{"d_model": 256, "experts_per_token": 2, "d_shared_expert": 0, "moe_layers": [1, 3, 5, 7, 9, 11, 13, 15], "normalize_top_k": true, "balance_bias": false, "init_std_router": 0.0344, "norm": "rmsnorm", "tie_embeddings": false, "optimizer": "adam_variant", "lr": 0.00153, "beta1": 0.9, "batch_tokens": 65536, "steps": 8918, "dataset": "wikipedia_en"}
Below are experts of layer 7 (counted from 0) of a mixture-of-experts language model. Rows are named router (the router's row for the expert), gate (a neuron's input weights, with its number), up (a neuron's input weights, with its number), down (a neuron's output weights, with its number) and show model dimensions 0-255. Each number is 128 + 24 x the weight over its row's rms, rounded and kept within 0 to 255. Numbers have three digits each.
Before each expert's rows: "comes after" lists some tokens at least twice as common just before its tokens as in all text. This comes from a sample of Wikipedia text that the model never trained on. Tokens count by the router's weight.

# expert 3
comes after: "\n", " the", "-", " (", ")\n", ":"
router:116126127079138106096153135098088096153140118128112128106144084124100167121108102106153122124121166142142142112122149142099121103119151135148114161156173112118112151142120122134141102136141099100135135136176145107124102132110138103144132112177140094112090096140123171154130136148169127086141181108140158174153150130167156166114106124121125121102119084158092098115119136117142088185104128155127135145122140133134126102105105146168131167098118144094105150116122111126126135136120146125117161119154191119109126108107137140139179135119130106125123055141134121143073171123109170106149120113154153119147122102124104101126111105138107172126147116123154128131120106120095105107113147095161176171174129150165151165153144102108131136120096106182089091130104108129163173159117136
gate0:128118127125137126131164121115152108172130142149111132148174123131120157157138151154165143164107109119144109141190152129113130154124167113119046114158146150144131109120125162105124058133116085145113107104122131085119128133159142094165144142118116124109090121102113133173098128112159126141116160130148111136066118155117086168112108134159102118119144142118141155121108104123127147112153133143112112160163169165098100108105113136128124091090163123100130107140139149147162109104126122116092145121091153133123154133145085110115151134132139193110131136101143118169109100175140146127085130127147121147144117103087141164076120107138091130119159098171113134132103124172145078111100133133159110109140150106113122112142103126104135100114118150111116136152153123164116165189169111
up0:151147096173105152157158114185131133111102102120147163096128118108119142066126135122105129125112104120138158122108151117139157143143167152144134139115099133101119149154152116126132140127116125082129096126125140131133129139096114104107127125146112135148176139128147078139188086108139126118115112097145138148118156126133135193116134123078118110136088122166063091087094144169114107163094120135129138139082131071138125139135135044128120094146114123138095124110151135124166183142177115112138149164148133135129123117132180162125150125117144162153121142111133118108162150133103145113139099101138103145135121137086118126131139120151142153094116161131149122123150165131122140180115154102124125167115135114099147132113158113134148100138145121077133127143193151121131108077129083
down0:117144102164085161158118116127125103157154165094104082074114110174121122116128089086111113126143105124080157105133098106129143113121144141114125168157072144097056118125131126125092144146149113155123130087097174110087146169133142124125139164120132121131134132096167119128140106150136180126123160137122133089108139130119145128090117116120169121120097127121114092126108164164101152098111130150143168110163141132154107129114128105144102146143123106098094130138133140142175118141100169101139110120109109097150139104101108112154131145138114101107119126119137112147124146108137157118131118148127115130132162158165152175078094108109165130111059132134128120154172144098153143117073129113128173129123109101116152089127109121114105098125135193111164119089151118144132110119091112
gate1:117136097123141161117112137113104082101083120129165137125132186123099172138142133098129116104148161121084119159110134120125156118147132144133137171151151143123106150139133099131103159103139166113123136131146119076167134145136100132109130139124142126154151164135112167116146106107090101145099198113049113101126113098160118117153123154127159120108106115099142114110152138120102097187093120172085110106131173116138126112119134135127130133130141153118139129110121093115181125102126130173106111156133142101105163120096172106137153109162132129108139112164103098124132119119076170137147101154144138137120143123076104146144147100118123122142133127071173173144141125100110110111135136093105097140115145100132184103108164101135157107098159071097127157116131147123134127110122133
up1:115123154113096157098111115147143123148084145146111166118127126064139096104118098103126156133100140155159113157127115118111124133124146174131144137165141162117151107114171126119149175164159137124161122142146156159125111149062134138110109092097144139171177147093127155127127130087077099107150157160145117113110111144114082148147159121107128113107099190162097127118140136145104133102164141111083153095123104115116091141165121168137129160133102128113170147116140119126119164112121129172141111114125154115159094109147105164151189153127134149154125120108152126102127151162079126150208134118158135125173154096134131135119125147137138154121114131163134104130125109135120141123123147129109118142124127137087119114132139161154151128124141108115138163189150144126119120189125100
down1:144157166165125124088127119145124131106145135083162102147116142146104133104153138150067104092142135160145118121116127157164145112122090130174159128092110169120094135097136125119129112120155104116141124120130129101110095140114101132138144114109148147128127186139085173084091149142086119099134106131108124137101100135152150133159065142112119090124110080121113142150107117139121099163101149147095159141144158144153131109110186148093146108173133139138125119093157148134132133158131119126187105116149109152106111130070142092109156133124172106086151151149111157133127150133159134121154138180162167128128147122139144093113138109099114120139057121148171160153113154117141111171105101134109150117143147123145127143151120104123136104111100107163131110099151125137169169115133156
gate2:103119145108160139122143113129111073122138128146121145097123131136105119098148103153109146059163135094092127134149095168112128129091152150141079144153129119066127121152169155135107153114123148126145117164155133135133157123109115094147144101117087157126102118078110130149127187152138093095113160127152163140095134166138146184114141096122110164116099112123112120141125125166106165130120159152106077108203112133135147113154127151147136130066171106146117131064115123116151130123116133122150161116169147161120148144124089133143134137118148155130080152138111143113105090150107146129074105132160117128123126105130088108131167139095135123164142149103164115104138142101159078085122131155143150131120130096159153121114152137102167132151115136152141111144121137107112117118122134
up2:113087109119132123092150107143102143126121130126098128092081096113139142150113122132122167144085102094156111165097119106107109154134107141117111153127099095118160126149126102141123139157096114121158102138121126157152095122105141182188083154117176125173121158099177131109105135115132108124148095139128129113111105130170121106138132127151112088098179139113128116123110107087105100101133091134116158129145158150088163138147124111060109140144129157064160129122141088175137174136145129159122126129115134159135153142150143124128098127135145118145071120151135120142109158159110104158138160078155121133165136102146155110121143131072114144112124101115074120180153124110151124109086153163084147142112147155155104102115121125143149104088155135136096125119132106128147112145133133
down2:102141150127138114140132115101092151142133140154137115107140097152097141153117113095152135137148142124128116134086049159104121134132129131160125126114141065129127140112094129165161121136150123183090122133082120160143093168101166099132131117109151120154149158131119105160117102123158193159080128150118109144113169131165123170080165091139127076117117115097120140108104119106126165140095145144127096108175147122166150139124096124145136160126150118150150127155126136146139155097114140092166117142141121165159100157171160132115157119142127155151132132164152142105170115101105132131091108113189119145164134110141112114127108141111102168130087113113149145087138140169112129116129141151127120117119140130086110119143137188133121115152090080125163145154095150130106150127117141
gate3:117118161123149136133125134113148112134123140125120104095102136162103165122137118162111146152093115123142148136116162111129153151120135143100071138114139143100164125134099078121142101154131124085077152121146136117120119078123157104119145137125135114093150115183127167195128101148172148094155087097106143137132079114135130098126086137139140176154137129139131127104101099086140111134163179110163128118100152198153135169123092144127109149087121131141122110128099113104143110140131107141144155117155146129086151123141145134134115161129117097152102104129157121122154145118144157131113058110138169134155097106105162126153117160144096123149170101160123125121160147155128128134129155129178134121128112115102115144160083115118063091123121135166145126093125109136148159113083099
up3:133149126130154085160127147104129177147152133083115110124159126143135165130142093126142129140122111122119124089179126131126082150136110157140094145101123147164138134148141107129142130110106210127175151088122148117106109147133127112150105147154137148131115120140125150133123122148095104126149106141140122121142160123124090117076121113155133091127081147082101113122154116108107122159086087089094115125133141135111138103166162101092160130088128145136144137090127149133154138117118188162077120105144132135158121126126097155099110161125152140104101101125078091116085100126193107138098117125134151150110182129131121133153104125135147123096090088163107126132086104134140137157142130142155177164129136148139182140144101136119142154143130098118144162151159157075099118120131130
down3:072128086152145083107166096116132113090117124129113122135141120119120156130094125114091118093109127146133126106173130150079130149143117160127114111122120131095144133134127106131158105135156092138112112129105087161079159151103150136119129110159191090178117113120105155056113141125109134126133125142119151102099136136139166150129129089134144145153058155146099102118131154140120123167159092149123090128125149158111140138137097127128106143170142140133114083109122121126161147110147115138157118139121106185106154157083096162110145134117150099111127111107159125137127147127093143145121133177138051111177108136072130111089121147133138152139093105102140130094144131110108140156114089109174125095159100142127104105120108139108114125124132123164130140097137126117101084156129104
gate4:137147094076173146115139134162096150094151178101154151126096142164130152103107092188111116117110126118090131127099155126154131113101154115141147184125134134093091110143136079115139129119137150082121115110142148110112063111140110152104148134106137081139133126135101126106125099116109106149132153082125159124125129085172128155145122129166118154128114169139158115139167136128119128151141161123153119100151112153144155136130127097121120104118146130098150114127139114096112133161163145127126148130141148085140139067129163149115140086158157137116135144156109112130136141131135157104068166109193080129129075121104113138151118095125111134146108143083155140142107106142152153124108142150088167118133156124119153159139140146081128140114103145128178101120114100129164121114071130
up4:070122138118084145105136143107133140151116162122125152162107112125131106116142086085096167121144097109138102107180154106162135146144145129136170107099122118118130113105075167118134110087118132137111145103151154142169129168118169131104133067149123184166109121158134149154127102107126107146141083130119132152102101128143093128120161130117139180170114132121133156098119086142158106142111114107124126126100120105120128147158158126141129119128102158140119149097084158153095153155110114119088079171125122151125102159133148144095145151143121132120138140103142141142118134106116110139124152145107140092100140083131146143129102109128110136102134132141115144087091102145139080137164167101142101151113157118097112088148111051120130110128132119114081118144159103128136132096160061
down4:114134101125157125151134127156096157112152138129088116126170093103103099104116091126103146102096144138111124144118108128139180117115093129135109161153113095128085133122154105166101152121134112109100096157126148164124098136149102157171162109103130082148130103152145134128135165126111154095104125107145136134115090144126126126073138116079097154129104130091120119138105142091150126153099140180125125104138144153158110147115151116157113157144104121158136118167179101114124122160097158136139120131074069093076099186134131136086123104129171110102120117104109127131126137133119135140099117105156140112093148078138106104182155091112144101127160120087111110106120128124117114125109119140160105146093140129110108058154109133142162134122180129111160145168134141131149123127127163

# expert 6
comes after: " |", "|", " a", ";", " Ch", " h"
router:133132118154131151125085120123094086128166136140145170089130074152103138094141120123150089123082149116124094106134102146110156119124123145115099146130163133127118161133112161128126154099116123145142137137122148103118139098117178128164161112153107106127122124116116117112113111083126128134093116116135128113134138124145104149144134136147111179118100092184121094088123154141116150147134127128104125111126125106102132107143113182153155159105088136124109129111095149099103132136106158160097113138101195128129103104121125122158135141126126125127086096174162144106121121104111157085159132107105143127120116126097137128129093130112088111150128116131131144193162089144111138130082102093107139128156159190117121134164119064094123124118143105122100088160042122164132165150104092
gate0:124092072102145159118127116104111127058127173096134182080137146144108122129107126104182089078108147171170144124160119156100110152113094123154119127150132119107120139094166146112067101122069109121123153110139104072138132119147113111134128132133118103155161156113131162144132129154101106157163111119118149116105121112167122111126146166161150121095120124112144109121163105136126134147126121141116099074108127160125150103187112132134130144065093125100084114125125108108148199140111109111111143137143117109145138145069136112149127133092108091120101107119147117106111131152154129115163149136145144127097134138151120130096138148142130156106144077152134160134129118104131164143163108120148162111118150126140140132133157137157112112124143120115131150117122118179146136186158123
up0:119091107086159104115132108095156099107109157143138150161140121139152157142134167082130102077103111098112169145102138136091154115144102136113122134108118110107162166128111102137122132181128124117147095148112193101101147134169118140102146106171114096119168120150141141115115129107133178125175121100078145112152117145183110115163123142132085119110172117143159104158120149094096147152122124090119118115126151184116131099133164126143080150108115112128074151145154108134095115152148124102147167129112102127121127134144100071177106107119115096142138099131168125138102112148131113117129128105121124136154119128107135126075111143129152150098163114126142144153124101116129137128137151176130118159137146190119160139126162093113118120142111130099149125105088162157121132157095121
down0:173117121163123108167142104089153144129141111118109092117138146148157143097115152113112116173114132127105139168096151156139148167132165120151114151185137100122146134121119150173119114120170118152096126140160144159109121163151148140122111118110136175118123105104135129123161127170114132114115118073144150157111125116131144101155153139117115152167111152123122151154110109141145147128151141091089128105088119111142084120164119147087142101159129119178128173082195113143153065121139114131113106169131127135099126129140127121118139159119148118109112055130157105096135120066126116122164126075150146104138145134136107113121137160150111137106137122082099115189118130153179101123121133156105139107121127129077139117118134123151122107121128097135101151133067086134112096129144143
gate1:126086115147144100096124116127107099125112132152127157115125131143123126129104132100149101122093138151134086123148125128150091177146137141156118091167150119077151161072139152099087179106123084106147109135132120147171090084113118103153136112145094112156170142068104134141125170138135122139165133127120120107114148128162114120104121171135123112108085149116137127114158121149143165157174135171129169112173097094159106148116129153170125122095136123135128098119137074152112155122126086120104104153100124116137114105087126107135122124165114186115140128190086127090156140123115124136141100112137118155119140093166129161169120099164152151110152124133155119132151115089133128138122088099146139131134119107170156112128166145097181129138118103151137124113137124112076143148127124
up1:106099109102155118113107122155098122131136144103073126111080127089119135144087161087111168087127174099140099114107092115123092125139134132152165113143124132136139138103122194135104131143135126092182082106134085119113107136149117122152110126140164140133071153159160098108103140131143163129116164171076151156124162108082158135172113139113128162124117131137129131171129143131114129172130131162147145154135138110146170160100141108152170146138122128128117125155130115101146152119147134127141141141155128125113145121141149129160081178140079131148132135152116106135122160153132174121134127139127138148147125072112139121130078151127120143158132111089170113111120093134091136142119143109124136119114135111078089151107111130080079171135153127145156126128170101106129085116157160
down1:120147126158146123160143157104154111105132155137123144114161109109136112135105154191118135156101124124147138152159089101125177095144126092095129165120137122085157109119129063131124091115135117118141156131075100116155080135151135149168154089165116069073155133153115112148155132128079146126146132155088149156144128107138090107112138156115085097101142135171145110119128100127109131124123124139153139138103152115105130102140152141139156129149128126154175105137140116106131136198103146120081103126103094129123134128111168144147107113070128142119113180089098161135168133119116110119139115133116101119123142166135110142126150127169138115102114134152089107113159159099109168142102170106133110147084135108136124117096160095083143128128164144113106135104140149114161120130089125
gate2:156084124140131126144139149112151117123134148121127187136159137141133129094138084159148114099119098101141166099159135144139110130155143139114083144151128132128148130133105170115132107155130094120152119113074135129095135135084122088155122119142139113108105095088152123153116164146171118130146122120164104143115128156181146106120131112106115135130115159148123126104089150122127150120136113137151183111125123157078094123132170154140148138140132121085124144121167128121145127133128083163188135126124144097163037135106154134148134116091111121120140129126153098082094172147123145135129147137112128123144174129107146110116148155119115167159163122188132121126132070114132114152126127114123126149130128104113140116152094102138127115122065059149137166162116126169121191151125125
up2:119157124127140161089116126131111086138090130133153133122112121127147121162149109060105162137089177159130103090061144123133139136119187126137160135139156140135084146140118140173121150120159121166131120142158077160135119104107138113078124126125117096084160128138129124079166152128130115182142134136084104128162167095140144168110130132129122116135100105124116142132121115145116129148097116110126106137156109100148161152113074122119106137146116131078129120082108120163130160124153170142159140120115132169109123124155151139109096135158126148101145111122106142141086136101078086114100140123154131128129088129136095129160127132130141120148120114086120172066146064105117140105157134127135162148108104124149098134116103135155096159103153133143111162119114140152143110110076127
down2:103158174113157123103121123144130123168095137116177165109182094146122177107161140103149155158107128139097094152116107138135148119128145123115128113187074134141099163123145123147135128096130104188174155135118088163090101114126133125120176132155133136139091139175150119152109116102142129126105081110127119116114136176107100154131127149139142114091123105144129137139097127126089135121102122150104105154138170128161124171117139134147167140138146155151130139097131120108104131129096156126105137145135125108125133130137083089112150148178124155092119137113101148116149088096115154161130124118121184128131084147144138114133134097163124075126122130140142118123126135115110141141100141128136088136090128114043146095114117139130080121159159139143130121104081114127124153060135118
gate3:132073126171130114083134145133097102144165146110143130141134136186133134136149101146161090108138152110105123121132182111121090139120139117152132133125128132084163141131106108092089092135119083147104151128113147132098098103156133134118106092106092108130158119125148178121112133137133143107110087175111103147183163133153110154116136143129168122137116120088131130163114105140138101088126148136127088157118132110122182120123100167190170163139112141141131120112122126147116144098105125099140161109097108084117186134132094134116142123123168165128100137080117112123119087142104126148137104156103131131097157087085127156158067121116105163149129128156128130086113144122104130171100135108139123131120142138118153116154101163110107105143127131099115130130108160106085149112103177
up3:104093091116181088158119148087136103121108115116190130126134116115148123100122126168121144108090128110138109086128091173191143161119128123129091120108119116100184149117156100102127164138127089138127122082101155151120124105127094138120109146141137150148074140121120152165156080127058117100141133135094149139072109143116108121140102157137093127117118128121179129143137093172169131153145121158140107102087193114102146110145131146118125118091148105140107124137138073135124140133097092141140121123147106137148155106115122105152128133112109158163103110110114149113142134171118103170151127103150121114172144130147129138162158134172142135103115125169154110108107135132152141143111165139108131129137132087156118101100104163130167125134129140103090124101142108101140119124157158
down3:070157148098152110128149133176092159143171122095117133114132113142138110148092143112112135180130088124121124145160159132134143132126127145110093107123096162137083113167130140180125103141104128139132078108144110110100134126121152152114177135145129158120108147123107146136123140133130129097191160131107145156167129128117130117139131099155138135135099116167122128130094119104159103100113134131152160105136113177126073109124122129094164129153048158138137126131137120107146122101140131123128100120112146106109101138086157150132157172101124102152125086113103089122114102114131122122083133213145132109103107164134086112096142113119156147176124137140111123105118108173150121115109114140091100146146109134147125142114162097102116123175167129153162141129122102183095130134119157
gate4:118065095167113160144111175147168119100148179118109124102134124110126113103126154149159161106120138103113152092180113124117143167095101109095119136117109165135110138099154132098120137085116104140158106078150123133140134130114169146114130123141102126124144112120105113151084115105134115118114105107086139141100107169132161144136186186078177102147102149148097150135147122145128117160149082128104167156135117120138093209100105129123124134144137102101137099138115124136139143160163138124111184131082136098117121096127185141129101097128087137171106123114148139088121123106102136080134165153132157125144112093145138123151098160128113086132149122123115157120109133156124083150133148125115103158127129123120138099141104146146115131109124129123089107105139105128108130114136097
up4:145134120101136136106121151077077144144155126113094074135110139131116128128120110153126143144147110128128134166118133112173129141122114168128117138124116095159142098145145119169126091130114141099156117162147125104133112117123067155122167141121130134146149145152166141141165113138093160134083160188201144145111129156106103149156131089127135124145162118116161124153179112153126124128111157152143152096124117123166101106131140154143157128120135138119135119128124159150107152140130156096138100142172124157080154126147127110145107122121149114145144149100167122113180139164150094119140121150137110046150149158110128099138171077119140130179131117110117064167130146119120143120153155181162126095135158134146111109147113090158122109159130105130128085085143111096127126115139148
down4:122088145138101130140174120161093152161142124120134160131160116091139134109150122130156150148134122137121124142138105121130155140121146096139153155098129122166151156091119144122093109130159151110158131095163109129148109107135137096128114096073137105126124122154101136145062128158167097108141115078139069099152143130179098137143146133129107109102124092144073136107141088145099109139097146117117071110150075136121174115132113122130175110153122089104116166164170130127105146132089139170136117118120175113126165127162107104154077126155158130118116146153157125089128124130119112146168140135115088154154108131104097144126111134118107124150156119169109137090107150125116142135121124110088142148101125121109120145088159140078129184128101177136113094114120097125090137130113144

# expert 5
comes after: " ", "1", "2", "0", " in", "9"
router:128132109146161105139125102141098078148131134138118134172148121134099142105150113168149153136118114147108167120128113170114162140133148154121109120153116122098162099154131171107101131121133174113177087161114155159150103119083132099156135111150101133147111134141104170197122130146164130119119125124124140135101105136144143145137164126149087142122129091157106074112150211137124099127136135160105141095145108120105149125140087131167111120125127141097108106100125168102128151137153131136141142130151181088148116142102128108154172094149115132094108096157144121131148119164124125087120105111149134110147105119116112106119141105094090132139147121185130141144162141150117159141074167108154153146157139166114166147150132073125102106146109136124096089143123125191123147134113114
gate0:152137174132121107134165120136136089139156117129070136105102078177068112104155110171083141112126126079077147153146136104111123128083144119111108167139175161090160116142136131154142103117138133143116125114142102118151133137090142109122114122133102122117102127166151145122125120122124128079134120150120118153141160144126132141133132127112098119128105138112092108136136123113104091123152142141106168118115128161144117098144124139187125141103128109121078117127142092123107124153087140129135146150132161133108124145101102082101139142117168151112121107147140090112108137158153122153109105135141131181142106114132140107159085145135095169221144147153113115117085173152123101128108156098129182174130115140154143137101136115152162113141107122130087090146085129155157165155131120
up0:114087136133128112173129172144123108112164150116100146131123123135124106113112134127116114114114123114098117096154160124160133122139170111163105092115132143156125140162084082104156104098094145136126144094094122129142086133078129130107122146148154161100165098130150149149148126128128119107113072157114144114113123130145128131164103134126128103116141151143126108127136126137116108148130121094120113153094094089161125113147091090138131097123149152163148151130157128159120119138149127141140169130142132139107164157151117118127107110107106060085172113109167114068118133095163168153130116099140141145089090092094123136132102132155103122106117138143167149097133128158097124131200133123066066125149103140104159137119071086139094135111155081120172145115135105143150141146125119
down0:094107143117184103154122110108148079132130153119112152130129082134103132112122127123100185147115143133113099147142137128153137100156130119115128103108126135120103096136124115186085114131146120124141135149102108122091115115157093142137058122128145097104151112131118125054123154094130131089159116134123164133125102106144111125112142092165135150107138138095100125101122115148078096132146102134135125135119117112146168093154134106135153161090129146149156140123111110140155116142102076112140116114133047120104116121109136145128142094119116146119177171141100113148147137161135115127146134123122143123094106132149130146137135098143167107108127123157131106105107198097138125153092129113107053112092140126088116117134158098121095106120107138158160151083102156191133104091122128
gate1:084119154136117113090082168143085131134132155087112116131154148120128135087106123124130153102105153091123116092119093147138072149102163152128121144120139120129105140129128140142106067119103131118133115136136155166163161149147154167120129140112131100125118119121109115128129151132115103174141147144116094146127102149154129120136144086070123103093136112140124158083123101143085093097121139119168119170134114120118132150154127109158102154147132118090150160115150129144136164105107120170126124157175114120128076135124166138125104112107106123100111125184145142116102162161114152137072127142121100077152136071120102082117120160077087105137155145120150180127143131161125086127135133145142123173158108108148142135141142089133117115118129112128139105089157069096138116133125091
up1:091152136123147133151123178117110123090105151109119152147122123107139159147122156136107072092143131193141117130125151138121160140135092150087162174143096083150094132105111093139125132159087129183108139109133146106095167148142091129144137161097170152159169131095115164133132132111094117129134153123173142138135121135142115134149126094099189150127095077108113127139127118134101101134145118125153103161134119085082149112104146097113146143150117114116115162117104108151163095080165095086150113137151086157094122130158119143099111098133146099168123113124161124127175140108178134117166119134144139104113127107128084116136159141113140108085115117118108123098105108141110133092119131143133080142137160118089132124146155142130133118113116152112107163126113147148172101136117091
down1:147098108126091099143164150108153154086103117171114144152142113105128131073117136138112077122143139123122130133127120113119124117145153140106117148132113139136155154162143135139142147117124094174144123158128148148098141179130120127148175139113095180108155117151097119121129093090109118154104181126145162113114168079143108131135090110114100098131149143124114136137104164080134176100075115104149135113164107120153120146116088158153201159127138152116121138149131143121130126183155136153106156115109166113130140152184128100126109130133102125121113106130174113134114108120163121114123126140110120130119127064121130120125144137171097160127108141108104187120125109079110122118094153062088100129148084094117128105158143150148138113126172145118109123147095135103154111145147134
gate2:129138135167134124115135111158142102103098117130128122139176117131091105122126155141159089141110128124128138110120165168102139153143164148154136130097093131097152165183128108176071134095081123157105141132166129140131095084163117115151116121167125147127158114119104139106131108122174077120183149150144123135114149116133127123145125136092117077138103115104135166113095090099097105118108130148121152134119140077136118113145136129154127129116095176140120203104141121111154126152155109129151130109124137080060151104126135115125139164161131123103120108139159095118101141102121178131137099142100130129137107091130136125116104163132142167132107128189132185133136120102135133101132138128113158149130124115116088176135116123129121126162116123138108152141098131213098145128137130
up2:149124112148133159150138166138169165158148083131117153144133113095110151081128133111119087148167164114163112106103122122103124142094139117171147105098146126122151150146112155117156097141112124128083150118144128149153113161121188104144106135093133131135096147162092099155099163115141104139096129166101096136128110144141100126127125150145091115135127143125123084135102143077116095147198102087123119131135141135125171122110062134144082124119154144158150151128123139119136172144128114123112130138167121149108134170140176098087125137157146099097140111093178099173100104121142169153131124114157159139126106094118116126171148142116129125149118123125110126076101134149123152113133181115137129167128104134116126161112084114109126102117112134094147115179126096161122153161108122
down2:113124090101160165161133145137129091109116114123117132075142181102155146116158119142107090120155128139122097130155173094141089117120128146111134140154130125124122125104169113107100139130131036128109134092131130117127157130112115110164122121112149129111149136131131131134128101097133150094147124141136142152122133125116110139111159106123125116144106155104164127169128111108138116070083129139127134137169145089143081089114079115111160162143129118088105125141134067137107088142147143088141153080105163140135154079119101124119120156111071147153150097133144116141081133126108121118143144162091142156131119136129140118114120105181111137129157137098130107153144146123078154143116178120153130090079123142109128108082130130078141138155166122107119165120099132084156134093139094
gate3:112135104166160149117094127150091138157149081092100145111119132121173139118100129158109125108106161151117142156129109161104142159117098111105128135138182095139123105119163106162136102118143134136110139113123133139117115122120123094149149159116155103122134124123139127165089105174124148100119124129145122162175154127108143164113079158164137102116157075100110149140125155111136080149115159176109158119105153147167130078133100148111102120072162112114160111129111134163130154136133132142143144129137132126129143138093157131121141123120110128137121139108126146198138081171176110116149126152103091106120122135077124123166115086162112152173125096139139146107081152119124098139167117119169128165118150118188124086119166100135080153133095115138137148116164143117120119109139116
up3:104122165132130113136141112109133106092149098097137120130136153158121140120111134119125093127145085121103096122149099114059119137129125134133152118105125123147152097098138085151140140147126127122161143102160063081142131132173118107112138157135117149134128116097106108153156150092095119106103149130127118151129152089169116107154094180140134131094138110137164124106144121165113138127107111118112112079118124094119161170125141085113122133095109104149129150105100122170092106114165157107121163123135138127093099198114105092075107132144132098132111113134091136159125105100154114110136134181123176204158104134097126099137137119122161118149154143106145173093140100094108119155133179085137118125136136159145105164132141141139126137132119161118158110146096093156142153143113105
down3:102127117133133166159120128114132113115121167145159177175150117127158156120167118126130109136120111138133148122123125112124153133096083135155121157139122136124112187134094141126125196159104125145153150097139115108145129147143155136139105105118138148071109158146107131120114155146138102112124133160104136099136146086120119152115130149127155153107105139113131121210129141129108144096144109138164106124098117130130146129189115123170132131120085096150091098118149123064138166110073143101117150147143118126106134106162117133117107141075142107136096147164146148154135144130101104125122159142123092138117160132122118141101096145115130163170162054127131116080085122117100153122134127100151101094127123091142119102091136098120156136139120118116124159166099176105148056115124137
gate4:060105160136114164118138136133129111108151121138148112121129098137131125089139045122130129078103135099134146128163146147113134101124120097121123132137150144091136143164098146077136149078114104135128111193132107091146118106081179115134105142166113125149100139142128142130130126108139105096112137137098131136146142132153129109147150102134094146115142120138146101117152115109136148132146212169133088146148126136147132139155109156145124109157114120117099097082114106144131124153072140148144082143162164169125123122103130130153135172146144137051120137165170118119126177120120154128096105111159120146153098099150088124160110133139104158145130123133108174115091094097109106086121127116118116121108121132071144119137111111142135113096147122126157076124119140120129101128101134
up4:170137100101108138129149163109118163097083120118096135137093182151104158163131212126107146181135142116148104181086091140142162148087124116140151144090168128141136111148149104137127100191143125102130152128087139141177158123118144145092119073063131113133149130111152116115101118136110148130165140139130097155100100109136166148144133138093146114133139129128110133082132114103083119147165139131111148104108105156102169122094121119147116136092117108119150159109123119104135159142141121140106140171110130105121127132130148114136121144159093093143135121126098154161088134188106087124145139139093132103134134151130126139127152135100162115111147119090132104126161186142114138133148142171119134135114116114146135156142156141114103147120093144155108184116152135163115141121114133
down4:139101113143136106112131140106154116165133101140141160110141118165123166119104115141078145159107082140109123113085139131104137173147087101103105111124138108138099133162128149139138107144119148108104098152218118127167152095122136119095091136117132106114132144102106108138115143157104148109093112145104111142118119129163122141140116139161134099120097115160125135142107158179136148093101119096133177138108144140099144134119135122138102095144075078116093143122148140087119132102122105148082135178137174148128142143129149140126140119096088097111073139127135086160100141104128158086103100147103120109160132133123133123120118152080126120094157178127139122096091131132080147142113106129147157099153110149158152091174138118144135147138165165082115114122154093141135150162127151